python train.py --n_layer=8 --d_model=256 --n_experts=32 --experts_per_token=4 --d_expert=64 --d_shared_expert=0 --activation="swiglu" --moe_layers=[0, 1, 2, 3, 4, 5, 6, 7] --router_score="softmax" --normalize_top_k=true --routed_scale=1.0 --balance_loss=0.00803 --balance_bias=false --init_std_router=0.0261 --lr_router=0.000338 --vocab_size=8192 --norm="rmsnorm" --norm_eps=1e-05 --tie_embeddings="early" --optimizer="ademamix" --lr=0.000378 --beta1=0.9 --batch_tokens=[32768, 65536, 131072] --seq_len=512 --train_tokens=541700000 --steps=8453 --dataset="wikipedia_en"
Below are experts of layer 3 (counted from 0) of a mixture-of-experts language model. Rows are named router (the router's row for the expert), gate (a neuron's input weights, with its number), up (a neuron's input weights, with its number) and show model dimensions 0-255. Each number is 128 + 24 x the weight over its row's rms, rounded and kept within 0 to 255. Numbers have three digits each.
Before each expert's rows: "gets" lists some tokens that make up at least twice as much of what it gets as of all text. This comes from a sample of Wikipedia text that the model never trained on. Tokens count by the router's weight.

# expert 2
gets: " |", " of", ":", " the", ";", "."
router:122128175131145128123142085141168116152121125100160132084137183101120155156125142162132106117103086087131124127125143136093146129173137105144151154106126120140088103100131095100139100133113121169114124109170113168171128121138110111109137147144167143113124127104100160112109141117167124121082109136122093154141140103131113094074099119127159178139161088158107122182091116115119154150131166142116110125120140116091112133159157116131139126100121090163141076109133099113174122089127080114170157091161166110086101136137117098129178130128114174113160106112090142145133146132106090169149105181150130099108101145144106128123118138127133157155134126137145140117128137136118107075144104114143135120100135124098149135125161107111095121119152141146122148178177105116141143114151119
gate0:148129128117122102128119105100114127127133099202183142161115128137123114155103147153120124173081120122128135077096137149143138105109119135125102168149109122127168133141123129127143120120099142099120132125115174087116113120134136134139112142131205137111121140150150159069116066126141126088128152114115127114090099138168144108125152124152163098135148139121114148133157085115145108121092109124147099107119165110094107124139138149123097123088083087146139126144142139125120165150161105178067167136115107143134139107136106103137156095072057128121131123124120132108140080089086116138133122114131117135124157124082101115084117125173128144138142099103095136128118121163123120138161120140130110091109172094137111113093129144092104117161134133176119167136168125157127121130144113
up0:151102154089124131112128100082135161157145103120100139162136164138108140148113145145138165142178132111118173105137176166105144088097138091157128136130111126131157121114171077131138164122124104122127120124138165115134126093158131126147100161158160095114116170144112101167093117131149135107115110149142116127124109128141133109139118126134196130142134116106149145110132121099143149125127126122149090140119154150098137125153151144117106107127075100229128123150108139126117091163096127127039113116130122145159144128126148126137134153145105134145132094086126146134114103091113088143151132138090083108124127084139129094142126106139173159162108167115145107150096096139130133185125117134131085112105136099119137157117109162100097128153114140135119133122096089109084148120135118
gate1:148122101142102135176118116143141145125112136101149124212106152113131147091138136116160160097121092123150118110105155097130078112125111140136128120101138156127131124121120065140131106117133112148122129115089129080134136125128117122138195109137166145089103154121125156089082134158141115156146096097121141120104140136137108163141141131150077109151115092146138142122085141129108134148106105127104163177171153136108110145151096117128135138100148140123095101140143144067130154146124130117147107085139105153139134104132093120116147142120151134096134112097153149068118109117097158124179135117135130143086098126107078132110189127083120152157142084132141126149113092125123119116178140130125110116140127117134117115124122045150136149124129124115096146096094144144114139163108180
up1:138112090145149121139127122142137148158139090107130124122113134121141133149130144179124135141091137139113108138135134143124102150113110134164120133119141149159095122124129163109153095124138172170110168132076105060111146126137167126158159100104166098130143155125079143115136101151126185121138138142134145123155135128182149106142098164084131138105145107147129085106152178125151115126106102119123143105143117115132107140131154132150104172085144128123095129145164165096145125143085152135072128124153107141131111095102129127172104170138127112142135153112093126150116120143109115123123110095077098116097140133144118132123165157101125130133090122137149115119086124162154112148190133107139134110168157196111163174133116128143142162137102154150106140152139174185148082146147157
gate2:072163154124152123141120101131195095078128112086086148152093120124159093101165155152122108111135138111156127140083150145138146141139092139121104118175087110085122125168138108147135144148165155121126143153122149148105125145120125088108112140131094151137132137119134162116189106110146145128154126140125142124090110081077113089141133131090147117104148105160118098117138124088141128112122158113093122113177150122132088128133120161148147124121109115136139117091136122152088119110137154100122124144144074098147110148111145096129137100126109142112148108117130098149175122146118142173149149125133104148162156122145154122129144084156176128099127134103156167136155114114108119090120132100073147102128124181119160108076110119129164134130098083115128097148139140131129078098103120
up2:057116129141154156144112071138105161128123124140135145158162107138110136139075144165117120169139147189074171136139139094099115152089124121172125156118150133116092150172104121106084134138105065151063113152166099127131118104144112086089117139106118135113120168145124087124116155120110106149124132113130140194119195119134132122120108083116113170126129115130129148145160147105079122126173133156151143127093138103143146132074117145155141145114135081110125158150170089093150152142136117076143122142161152096132127142139176134099127151142107122156103153108127120131112139133127106147135110125150123093119128130157113129139155115114104125167106114121115117143139138115153124139137099118102132138102134106125123150145148145154153099123122125124063102132136110158124145148117128
gate3:097101195133135124096113069081105101107139131137138078124151145138124145144115123113121136125085138096078147132136126130146114125147149129116129146119136102158120131138149095105095125130141149090080154153131135147141146146071148149119124120129203123092164118125091121088149141124096130150137097114118096151154153097147154120119086105159114171168107132099122131117136107107152167165109121123084117143116095139089111122073150118142125086120126113152138147135151109112058116118169096144114174150163175131129145156128141132133134094149060127095146131118154125111160133087078101119114126139132150133124102100129150131108146113112132113140095102090124124137134122149187114150163104142116100108132149122116129103132130148095119107145143089147166143138169146148118151137133105
up3:098151100127103082130157133103100166183098147125151142086164123139107089106153161171104114128122121110101142120135116152097115135142148110122104163153116155140100120166104205161162112115090102165126134085114146145104113136145160097131133140122148128120075133161123181122161129168164119088114126129146130154102121153121126126144136139140096131114117171092127100140106110130111114131131125106131129147157138149147123157182191130097137154138136131117154086115155097109181140110070140085118126113097135157144113170132113135108140161140115133158102154097145104108132142134091114114144125117129115133138125131141141134119108148146151110152116135196119095099132143135128089143125135118111148166172105144151106156130122127147065127121133123155134103167069141121104082140129144
gate4:167140113128137163149100096137114109123144113125160136135153157161106124161151158078112109106123091126136143129129162095094148140106160141140152158088141164144137107096121120145122116112160089160066114155128103093110089117110135138108184131134156154168168124153138137092113107125082115066167111103119125134130114126165154139123138136137132133147137122107181117092094090161156128166141103148132143166111108149111124119076118149118115118118158129122113134110107165137151141160141099114105118110157140116150112143109130152153152129153117110138134164112153120102154107112109089136127150124089147166140126112122112105137124086075122118135127109099126106092145117107133146142127142126147112115103119079120083127121161088105130052124152120132114118081126115199103131066127111
up4:130138083120102147128141105121139114124117149097134110136118146142153149139172131151114106158083117109134100096133133108124138134129130110139153103116141083147088108109128065098169101093144124171100164088159063118137121155115143109135153132139131146161132146170086158100103119095142115131091108097145104159098127113145115145110095111137136113136152119110099105125175121141153135126136135155128164166141101161119118166109114117148151153123113105140142134112154089121149139131167091127085132053130113127150091125165125130116161102131138167136130078124116129144145121097121076129143118141159132110088088140164160089121130137079143078145083149097122110135098141147099133146141106163138100166124142126124084097086147111119127128100164092141141085117119079117153145144115117
gate5:126132133097148145190133115106083166128143079121068152157137118070138110138116073105088139111157134071147162108101158148120119152120127108128116121140097126150134093160131200157131148177132095109135100129137159116122097124133126162122165159111129146105146164131120086117130124138151137148124113116116101138079111139110132144132168147102135104152113136126123151137111163143148100118092105147124127130073202109130143133093114157137140112082164104110163082135096130128156131183106103172100090119121128137105130122122113151150109128146156138124181153124134130098130104148125085149122101089124087138088119131114108123126153122157127096119098126194132111093122138127112121149110116129129107106128137124143131142113126125179098109114122117115128101089114135134130105144165151
up5:114098126129118115126139130117132145154131136131100104110127116122151089148148119138157122121104114116098162142123149112144115091138076183146148079127104111113145137146159180113119148114189146131110115107134126165129127114134113111095148111115127166075113136131120133110120188073136114174116093120136103128116117101118133103104090137119110161092111145118160142106134176122131138108104129144129144091167121154146136107125177103118087118132123123085136134057150121090142090140125105149113160134092162118099108133153141146103139142142143125096137084139126069084114103127158125163145117118165032117140125132098131161145177108125132124113118102157123111113112163165132134100136151120115164078136107147122129120116154095146080129116144126129144124156169138149139104080140122
gate6:131156101160079130128115096109155154104129128128159115150080144125119121134132160108123111133159091041103126162121106140188113132119093096129143090160139188090131114156104132098103158107157117175082159130118132140113114123104133159183179122119122139110104127105131127103137120128152168131176117124092137106104124122142122118091158114130112138141112108102156124109102112141088127112132124163130131122164136086174110149149139117141144099116135157092141110148136140115105143119144123130081158104110120158124145145167081125127134064150122135160152098117148155102099093121093115123138109095133172158097132139141118135143110137100104165087080155103128140133136165146116132129150105132108071175165112136110123118107143109132148140124139096126116147125143139131103126089083116
up6:108132138152162143128120131125090152094175136168068147106150114153139121101092079144135105135131145165110106107139152116162116120064176136155107164124155111159062165100118151131137149136124099125157121100117137135139136124177145121096053110116102105173121162113116122174101145134114092124107128165162131117179131119126099160139129115144145108129137134119128107143097123147158136102097109094121103144086120154158143118127154165064101153152128137148128144112087112123139078120141112132142114148114145135093146129153115103159088186141127124140134149138103145168087142133140120117118101108106070124119129106130126121135131106112174052149113124132128092134120115121129140154123131089133106110137122171160143139114138104127136126139090143127136098099114120124098164121130148
gate7:112153120132165115136144141105176156134136120085139125120135164106128139127144157142115097123095142054123154113155155161074134179111122105134137155126098146142174123153131147123108145131105159165146158118167158120119131108174125141113157173115121117125113153131119130101136129145149158138142117164108146156112180134128131129131161120097172133181101158114185135137111107123137120147123140136150131147103162111116182150170158092131137123084114112143098113074132090128177121139148133117140105116114174133123088134129141128122140117140150150123151101134147124189162125142121090133163102141130100164075096128181157132108116105150147091104072133146103122102120117151151124122099101098178134114095164103121110098134123126131125155127146122140112135121132166125108124066134146
up7:116103075116189132147157141123115126140127077107103129136192126148159084140164101153124116131129147128115158164167153136093108133146108175144135153087137136133128121106159105159117095175137115096181108141149126146133108132170099119128106146141133134191148154152125120118124145150141156178138151136158145105161167092104117145123116153131133138107138153113125142160129126114138164097138118051139154158131141105144152124134106148118155127120119125149109131116129126106099102146076110150121139130103137099116116118136167139149154164150125140152155152140143103148160107122147071107111145110106132092140157156120169090103138116139180126139097160127152121109112155127116157097117172109086147135122158105111116136123130141134137154126188107110193113108124107159156136084134137

# expert 17
gets: " the", " a", ")", "-", " is", "The"
router:147108142087137125156132103154142116127109094120138114130149123168129133114102095155109128169135138150155117128099140166138111138181149111124125115112145140116084132112109125103140163158157117117120124138098119107073130163112173139166166092155153160151114126115143141175176146146137146122146085128130128145147173131141113070115135141129108110121145096139097166138122130144141135121169132138138118154099132150157141111107126148103164168152116105124123095172130165158135119108161131170102156130135118110131132114129127091145141158161160073143100142172104091149151132136095138176125130121109167099145119137083120125186113126106156155154148187109118105156119136128137102158087126179098129114132141163135139084139129159077138070138121177118171113118133113096128101131135157
gate1:072128158146110182118105106119136223099132136139107114134149129135107110144116122127120108114079121069145105155146130143149181149167127131143113120125127161122139129091183126142103117138165114122117146170153103111128117153114136128155165136113060163152124140094121125121112104118141120144123116092143103092111097118134089112105161134107135116139125122110135149115160127132113135163099134147101174103142131139123121143157100104123133131108132132132127093113120114103109123147151098150184167136142104135134155082112148107132150173108120143125168126149092109098135158097106155152186167135136122144141134106122150142117148147092150124098131106124115087179120095108118131128150138095134145117149133117085188130125107142162088132124122149171079162145131155119148109153187127
up1:106171132110110182128126140140168168084133123122108155100154135114139170150147117144064136108108131168098145102162150142113181154159147162136156111108112133126160149116142148126079125118117086110138142165127133139094163118159132080140119120137132092146072120139149126157107108131098117180122134087101121151126103125127155111160088110156125145113124106137139137091119144125132126130130073126165109100112115148156152130153085139107137108131101128121136133181179127080142116130090124156158130067110116131151101146105156146134118130106136147128135122169090107105115171122129112166079108162131087102112112143105119100128123141175121151127144137125097128107130128127143177122105130184150124110095103099116092097136145122139147110127120149122158168149114079167119133152110108
gate2:106130134132125136153110130141122116143116104125128104134134136136095159157136139138114145155147122158093076119151160129132145141146123114095111111091154111178095116133148137119153162175119126107165163074092168127081112071098126131163138133160170113091102119119124114122152113134122115122095143140125067154093163138125108120108137133137142137152113140140124154125125155105109121144142140132134148165127111118141132180166135087080152106127132118097134078156159076121062106149122154124112147167123133100112154136082156161156117130134134083107099135178159136158123126109117178130113119133099109080129115099130089102115146097126155059126155120091129153090136103143107115113103115158124107098156135160124109117131102126101104097162115126112152128133124122111124086133146190
up2:138100100138097110123124116195131188143147169119134122121130132124123098141097107130086168143080152121137129097150143133136147129147131104093100140106146100133115147094100117124144145135146170096113141107113116121096144136140125121102132130094109084124132133134107110137083129178106160149145158086122116112083148154136126140128113175086125110145115093110114140171116146094144140135105110117123158134131141177162132144158137166110107125114131108125124105128141090125120094152119175154137119110120143134115102137123139091148087156097090071082117162143083090140150151188124117105104131153186147086128134141119122129110147141122149130142117132101147115115091108088151125129140109166137110123129138117119118110163140140124127148105132137155192107129124155150096092139176042
gate3:127094127147105085129112118185137131131141164133108142141117148109146137126140200100155155130104143089140137117141144116102174078148117081162132111103101161137131139084048166095119174125125130127128099099173112129134096101129099136172133101125150121122098063116171060142130110116132148121102155109126140129128094112123161112124176120156152132069135125119118140154110124117110117117132121109104143140101095137111130134118123117081131077117165113142130151143114119150121106106129144121107104151170148102117142131088125136164114117105127138095085133182113135155129111136131124108085148143159143114148123129132135117112120169105185174135122134129128101139185121122159115171118110183144089139093148119131107098135118116127096113134150136132122124159117125158143120160133101
up3:129115133163133144098100107114126147147128116137139151088117176138092138159132161136121087181139138100127137110102151152121131128119147123146126073149151124122131153059125120130093163121107105141064129120150110153129138126127105131119106153113144103107083123127115076144154137110137131140092142129093134109152109113099135127125157067146104151113162126149129147154137121123150130139127157084108085110113104126122141104088110108121116073116095079215132115150120115121129127115101129135078118118165161096116161150100148091121145169162138096091128164116116150125146167102137110106179143120130078126121145171125155150104111172089150136115132156132135125176102123090110111165134140173102170088140126130115120119163139161124082137106107137130126122126134138111110134150141116
gate4:125126129086122135126097112110117142127114102140137161085200107134145139096125122152116131140127116173147165142133161152114142099144150085173144153152143141140133137095122155123180148124118119156105138120156117156124130123157166110130133141113116154150095108114147113169115124131094118108099104128172146154135167160147150077093133116150131163159144118125091129119072129140065100103160145137147108152125101115168111092097144158164113161116078143169067126135091115125153140131149133153127156117130118099123118148123138118124136094090118116115122151110168136115129150158108089145125067119116150119119162114115138150113128119095131128112123125159100143128124175177136106131133116125099129129125137090152143083099160089136121124102142139140094070117162081127183109103102107
up4:152131149117153122127159068133111098096126086173132134117154121086097127139083108115113172125123117120135128092115144145119136104123172105141144118153107115113137109155103101104074086129148074144083122121147105140118121156135139113138131113099177103152093158125152122114119117146101155117155084136093100143114142129101085112140110114131144127151147107060133119172123128114096147112129150107103142130089119161122152088137180156124148107136144149145117148091123138145157133141158121121150100155145128123110110132070113139148143089123154136110093164138129096089098111136114120132106139110145145105128137123100142146123155135115126118114116125148165177113097103107137092146111113138118059131088091147180107151135089073105185114115106126149128083119128120174145147141096122
gate5:081121082154156146060128109129130135119130059143102147177093095118107131118115178106176118116112105113145129128123133132177134164156131100147128116121121184152095077141080135079158155131154184137088114145081145088100119106130145108115135153100129130141138080150151116131186138160153102137122168116131141113120134122169118143141146124141129164125082087140148155147126163135133139124107151138151129098127126123161118123136155125130140107147144148145093130097138106149151109102116111103107154145188104132131126139155139108135098113101138077126160144178114147096128166152103134154124139120164133108131156145119131145139125131122139144122129109084150130126115167132151101155142126133137081133115117097085154094129161128147102143151083134152109107138132156127113129107149177
up5:159113119078147085121113092123158087133146117158098158158114154095161139145104154125136157139137119155129139111101125124143139155119137159144116146169150145166128132170108114119106080151110108179178144138144111152091135109147104144112105115147126142122152157100096140131133105112147130126150104133125116098150108124125106141079158106106137140104158159110144135130161145084127100161126146155154142133121148091124081182167187128109140106121133106105108126114107148144125138135168099112105129121118130094145176079146090134155166134129102123177088134090130122139095105146114154181196106140122126125158125176169125139110123156143086145142108156117087125106132107133101117115119098137161141093099125111163180157158162107113131098149136131161112126156163124127105116119126135
gate6:130140105167143097113065116115147178121149163093120126155127172123130165097108128109118101109116115167101105154119148140106163138063098167126154154102091109153147120112104160143121103125124097076083106143095139107149119120154139112148155112128145117117132143148157101179128050135120141123134123118098147150159124136113122098097142076103107123154082143155115160125153140159119107109152130153128137143131121112139130136112123148135160135106104120120099118179141123141104109192119156144128136078110128107104142139135133117141155134145135110111126153137101133132116144137083102110183190154084152127134098180100139091130113105121156135134102119117086130148120160158114089157134112137116158138157147131130144065115150113122102120148136146150112130137132128176136118124168166
up6:126112127164098117123123156092129135136152138145104113143136137115195188158183129121124112102137073152146151157149135098158089113144114137144159137160107154136125149128126147114144114116107125150133157098138159147155114122100104107108127111136085160145142078090133126112138133170111106105085123086145159140125145145162144116112108191090120100140104158097138131119103162097136087129144117126126116126123128109132130127120147112213122157093174090115081158165150143106148157107118125146149100138085119142124131131128111143116103110162153137134146148156094175116056118156122110137150115143117110141120134155116145157131163159110186120154137130097192137118141098131077107109136130108163119159125090152123133132096138108115120125136150140150113145160141128102156133142120121
gate7:138115131161112168136117114128130150142131144125139128083150168088130156113153118126128114149110075105120091140088116112097135132107096088129136155141106068156146114093121136142133096092110144067158099142121139109143104116143119114087175091143128130124143128150133158162116087122107126098076126130159103119153146122139149087120119120131114124141095120155165115158145095158174124177138142152152089082118126124130135143117136135091090119129087111127082135130115134092174131133150081098126113132119146174147115129081119119140134106154123138153052069121145102130125096104094103132104081130087099128151103122104093110114111110122121129127100099145158146120134129125123127121149146116079157089135101122081162121099135104104152161100135122115145128108121125130176094108111141
up7:095139147085144114114111118157168166113149082098123155162164160126136164104080129150058106096130112131151151116152083134081111103126132122141135132103166152122140142144123168105097090125076186168133141138114155132104131104161091132144084141150115113147139173126102114135114107120135121128106125091102131113115074112093086156156114095126132096091145130159139130136130154098145130110095145108121123138087136061145118134148132132126108131131113133104136131147121130103126118155158119084118152120172138154110136098155109141065155126124100184139145152098146175120119151104151115140162123138088150143150121128117104137106122138168133095102116078129135131128111145119113134123135135106148147188116145096128159121106133104145145149139093120155152131092138163130142142145164102
gate8:125137117167125148122158151095115101143123150149145134135141115127077135143087144147131158185118137137118150114138112155127110122133132099094062072142158075157085109123110143089118127140144113145118141103121125145140152125125156130084120114128199110147144140115125156112191133160115150107124104135148121101115180118116143121140108151135124102176137082108103137145136137121125096095123139094107173162127104119165096098110198155133173120107120114119119143138158089142122142132126110121133140143136117113089122139124176103134099142170125102097111164169110118156127123147114161167131120070137139122150125109159157138137140120118147152129099099092168112103119114117142083086170169162135130161130121154128148159124107126083162135128136155092154101148117096146137132119157107
up8:197108132111178117128129125153132147124157150124154111146152147157134120128107146092116085076159098130115133131137130152121152154078110124135124140113166116146137109106110179135098106126149091142143101122153122064152162129122134116106133168108091166072156153108076102141082107136163127099149108121145175143119142148153113162150135103129100086144158149135130116121117133128126104112149136131094120099106168151130103118107127125147139124165131127146142157116149137143104157148151137150146127076128136105122147136104099150151141143117178135137127130155155160124125123113193158120176158126094136136101130138084146180116087156135149119080096131164124158136143132124133148128131116081169169132089142101183139136137137134161159121123137116112091170120173149118153126138142122

# expert 8
gets: " the", " of", " in", " a", " to", " for"
router:147190127103138147206155073110146098158083110100159100159155128110142113164127129115122165128129126164143143119127152137116175137117104137117123149119117158128071100160140122137113129135170072099116109092133072141116183138126104099134130107156128160151149085132120161151137136137157123078130100135142138133156127131138136126125067126198154141128151116127099132167106116130115132126128111115110093160115128167105135102085141141076163109150125103144152155148112103142138133131119165137108137107137124084120121117086181133157142130111141118102127141180179088127130118140115163119116113103146124110145122121088141142108124104181164119113138124117148097144109123115140133082119130100115145143140163108127121124127136105129105120144155126140152152159151125116185133155113091
gate2:111128146095113136109134102175094100116122135142118102133123158108135092133144104116133125155122161118101166137033152157078057129121148134091146114140103128133135153116160125113166153136178136161077145116124128115111109132094118133102137121127126138172135136121111099135102129123126108138096148106090095141092138114135160114134134154117078130138148125147111140137147122130145116106134121147124163136127146127126117122113121150200152106106142127127138129142106108151170095086144144156067157158081105107110084136151108096154125156100145129118145147118140122132128080168118135146115140109122110151152148084163161166115114091065131078104136137146107118139103181150145133156139133129118091132153151122120122132092091166113143092098113099131124099159109099110141138129094144
up2:105130131123145146141155057179108091141107102104097123153143127090100122155161092150119130142155129152141132141086143127131089097116124105099167142098133130150071153104174126105139168139151129094131163118111114072133124126122105136150137129117145127125141146133105096128124121106126184184097132173148091119136156121144149101143138167137113182137132128179126125151117131166142155157143149107113151165156185127097117112128149140144119096095145142125132131097145106141153122151143191153103165130143138118121139122107110120133134143161141138125118131151114123115125095140152121142074085112124072123122119111144155189133144151110137113129090136132124132103110136118140104088170102113117113165107146063151134139115102091148136162107115129157148154105136133102113102090104173
gate3:124132119108150084138125111105143139121117111141135134157105115099125137160142132106158136152125099136131103127079125158130140142127122135103111066139137154132121118140148105165100169128135130105101127101133125129126156153114132121164069143107176116114104150112120121131229143143151147096123103117142115143157148110092103114136158160124120120086117091199102157130110155107111124157126141108142175120130137135101139137112116142123174150112118099196143150143110128125135115087148144124134112133129113114141133119160127179139124143140151114125147138160092127134125146166125126130122124122111120077120140155165183163127109114098174107118141131095121117188144098142094133108130141131118173126088136138130153119162070151177098160101096162169151136151136161112114104151135187
up3:159139157099148131115149095128110153124133127140146173134102114129141105136142192128138153127163104138084111111127153095129107131091092166130135108149146139139086133142095130166149115114084132111136130118119141145147143145138118141139121107111126171148152141153127128154123137144153091102104121109142108092138128114139132115143134106146156121112146111114149053117137103148111152125097140092125139140124118124096172130144164142118156136119134122119157152134148129164127146127148087092140175110156119103153096114164127117168146120140125149159107121120137126126128107110129153103121116125143139133161117119131159132142076104114115145132115158112150103112095137179110195114126180098134125172112106151082134118141069112213105162136063181071134160105181164153149147114108119
gate4:103123148107127158126130102099134138112128118060113103115137142104118155159118115131131123130140064153123095108098104127144192110096116114068120105101127094104115117140187139100169157144097145126128067125065100136095177146140117126134152107103116131114140134148099087168138148147134082116110098132127123148106142142158090100096115111138146115150114135139122156083118107153105142119140109135146148119143138117095121147088131124094155124183089141123107171112123116128146128178149153103103132134100132104133163161161137122139150139152117121110136096129128141134118135084150152145129141122073133103086155167145108143099097137121139135149149139132137119168148105135147174117132132127149148100117118121141091157095132170144160175132102139090098113088110127128172085147106118
up4:113112150076103084135117170135128155157135114125151100138149109129126124106135111097135155160184159146104101104089209117095143125136127124069153147138153067121122129101187137133130108153137136152088099121090119145127120131124138129100102106128134162135113130156145124152140133159183102144114164127113114151112110113145103066115153092132117137157127144133136151141156116110128155092133126160132103125099182122124127129108111141134150154169123128127114138152136105119173116136168126121084102099112105075094121134117121125156140137091120104123130116132193123142111128142119143134128171143085165147157135131116169131142120167137128086121126179127118135122125182152131126121114150097111107137141077149120103061096133105092098149112109190141132120129141132141126119142136138
gate5:110070154138133159116128159061089120158126145130109142121154143146121106144126087123085129140085167119120161124148115107172167097108127176114134123154144151125147130132097153114127117187141146133102152176122138134136118120126125119097118135132115118116155148150134127152132070128104092074168168116131114100103100107103115115076122093142106139140100123140116122113160130130126127135131100145152122091105084095117120127105141155149143127131134147121102165140098096124193152119112121131137075109108103153125117156120128101145114123095153085153138109146133157130103140115124126139124156073121165139135136146203115168122126144124131101137146084152158101163135142131111129123121129113097120170142112164146142128130113184126089137143184072138114096121122125185095127113130136
up5:111136121136113121134134103091134105145132141126129130137121164147128108165179115114095154112132121098161138111134103076135194131146087129117141135153143125118124131159109121124114134138162146117109118109131125119080125114114109131167091143146146097102132147147143141129125094107120118107142159094156134125129090097117093130127132144156193157117109071126122136117151108142138135113123136139128113086127129104087158136192113128115186128149126134112117171141083099156162125112114150091156099143131129140099100112143167125126132094141172135091138122158137114093149179114163130115132135118135153126147099149167131208130135149139114113142128128159126052128117110061102112094139092081100110099138150159134140164127106159127132143130179084155136115149113104172106146129140157
gate6:137113105118091125134127130146156154098130146106104123150178067144137129115130109113135119101133162168080124140082102106104113133125146132149170129126111102129153165169146100168094125128172114117134106130094122132119146092079146123134125112114082147177108107110165115137117089145108149172173130114105112142108134160131139072170113127124108105133127128151126143119092078108112150074145068141148141155127126134130118111119096177113160106167133142124092127179091138149141080136118154114145109140130123116125166099119113143080132130119128123136123155151152106092141119131101142155157130116148097132118156124126118153118097112148096161134144104109110146158158140124158097150125116136096102132086148172128105086090129122125137081117171107094153090145070117140122144115094124
up6:120092105143118109133121166078166102102122172083072147145153115137161156145127118155160085123124149158126120129094084131126095090100122103101124136159130100106124126130136088140121137126100130110136114125090114096128132145085116135203128122128141124096180117155132145121151147135128131142182139120125096130118142117132131100160099135124141148125089145172139125122139123140142103129124103126112164121106103142118133103095122131122137103123125169064135139092072153157130147102137155137104131112099154113139164135183124125116115142185131095129119094133149114130143162167141158057125128115139075141116163117162147165144121115108096104170167162125102142133150138152129151119146118158090103131141171133155108112069129142098163136171112109122127111117125119115139078116122113
gate7:159144137116141125123151099130077134145116102161051147183117158109105112137135134097105145121108117169146166102097098133147130103111140135099078130188120160120116141135112134133114129133142149118079168147156115109148089144146169130147119120111130102137166104114110161117181160130116143094127113132095129100117119115117158166149105160134165137164119133118127121140105127142162123097118096051145151121114125126164136152111183098111135124120137102132143103137120127153140138141137115128092145106123107155117098163099147147156098126110110145115123183115095140149156139175135104139103117096117141119138106099145114110131127090121165109145189134112095132134100148154199143110098174098095111134113147127142106181152072130115129087110127149135122130130154120141134129097113147
up7:162115135142157165137123151115120074136143166160138119092078157167143141162119108135142138097112096097108142157106181120133100136131123145127118150138148108141146106105115115161146145144156155141048136122106083138128134130112133127080190152119113148125168138126107125130094167179124137110120136095114078139120159115150118134127136088112079144160140140123138130156157082095153140118152140161147127152142111136130126145085136118109136130136106119185118108119155144158162117105153125136111137106131137080092126131108145141160095132180121089124084136126124141130162142114126122125109128118102145156116084061112127126126095101100147097117162135084116117147095133173111108129115114143113117101104110095085147113134104176081114085113114137123143092109139129122127112110113178
gate8:115126136150133108144136084120159115111133120127122128118140130132107146112160114118132118116107149115108106179087144127129131087089141119125166077096123090173098161117121173119140123143116158103157140105102125149171137148187145074171156097142110145138130127141125127187102126078106161120115117164107149086127133139162150132143117153123135117143114109106109124101131132128107155158126120116140118134125087101093105156115153156111129175128143171127158118151144146118128102133078108142203070117149116139114127099087113165123106163142111130110140114174090122153117142116091079125143166099128173145110113141075104137152085138139149108104113113164130136125125129123137140160142123148117169139161111121117120103125105148140135100120166185098142108106133091103160102117153165
up8:135113111115120138125124093170118101135121131157129128110133094134136148174138090130142119108065106141105160124080151096073166146150136159120151095133154112128127105155139128134152092151133102203130113124114128118154136167136155158131119106113109140133141106126128118098149122133109150117135142146146104164151150150104103106097135120135111166097137165112136069134134141101119113155138099128103118137166119169135156136121112103125142133119111103097133132121125105171100186140134167138110131127064111136130141131166161129110144156139156128133119127137109135111120131115087131120116082148141129092100131162143100132134130168178110132090164109130123112120182112122080143125118126056161193147131154196098111122166137110128130121115133113165142196100120134156144104108124098
gate9:105114138192114098114110195130133125108130159138157138156130114108085135135087122098141133119173157106096137119111093141086092130137163105109135151156126086146145151116121171136131098179124157153159160115162129129096115122109150128088111165135133135132127112141123130128122118126141156124101125103117147109144150161129120149121172171130124107104129125143132171123185130144111123125157100147137162119148157122181096114149099096173155070169085122165147121127139125138107120119137095117088097124104139122092115140125111139115171086120130171126083107118069120116104155156139142105151114168128136163160107143090182150158136154133164125146091130135095136118142130096114106133115102101129144155114115119136143102120165113104106128085144116131186129169111164124144121128136131
up9:138129141115134145126103127163147113156146150200122134133137136123114180120144119096157121134145129131176099136131133078135084137109167130093159120110123078176126138111146151099116152156171097138170186110143132149153108131109136152130088107146108144126129151167128131137120128083152117106101123135141109104164162138115088115105152133153129130145110112140115142148131097109106154152137185115125133140104147128115128172166098143140121095117094102097094081119144141131106121096152116106112113153088146103139133110138138130134176158111143155127143127115104107161137153149098103082136112166104107152126116066112156153153140127105168097114131079144138117134149117077121156113236114121089152102121112145116121115138132123134118104079139144148154136127162128148124131114127134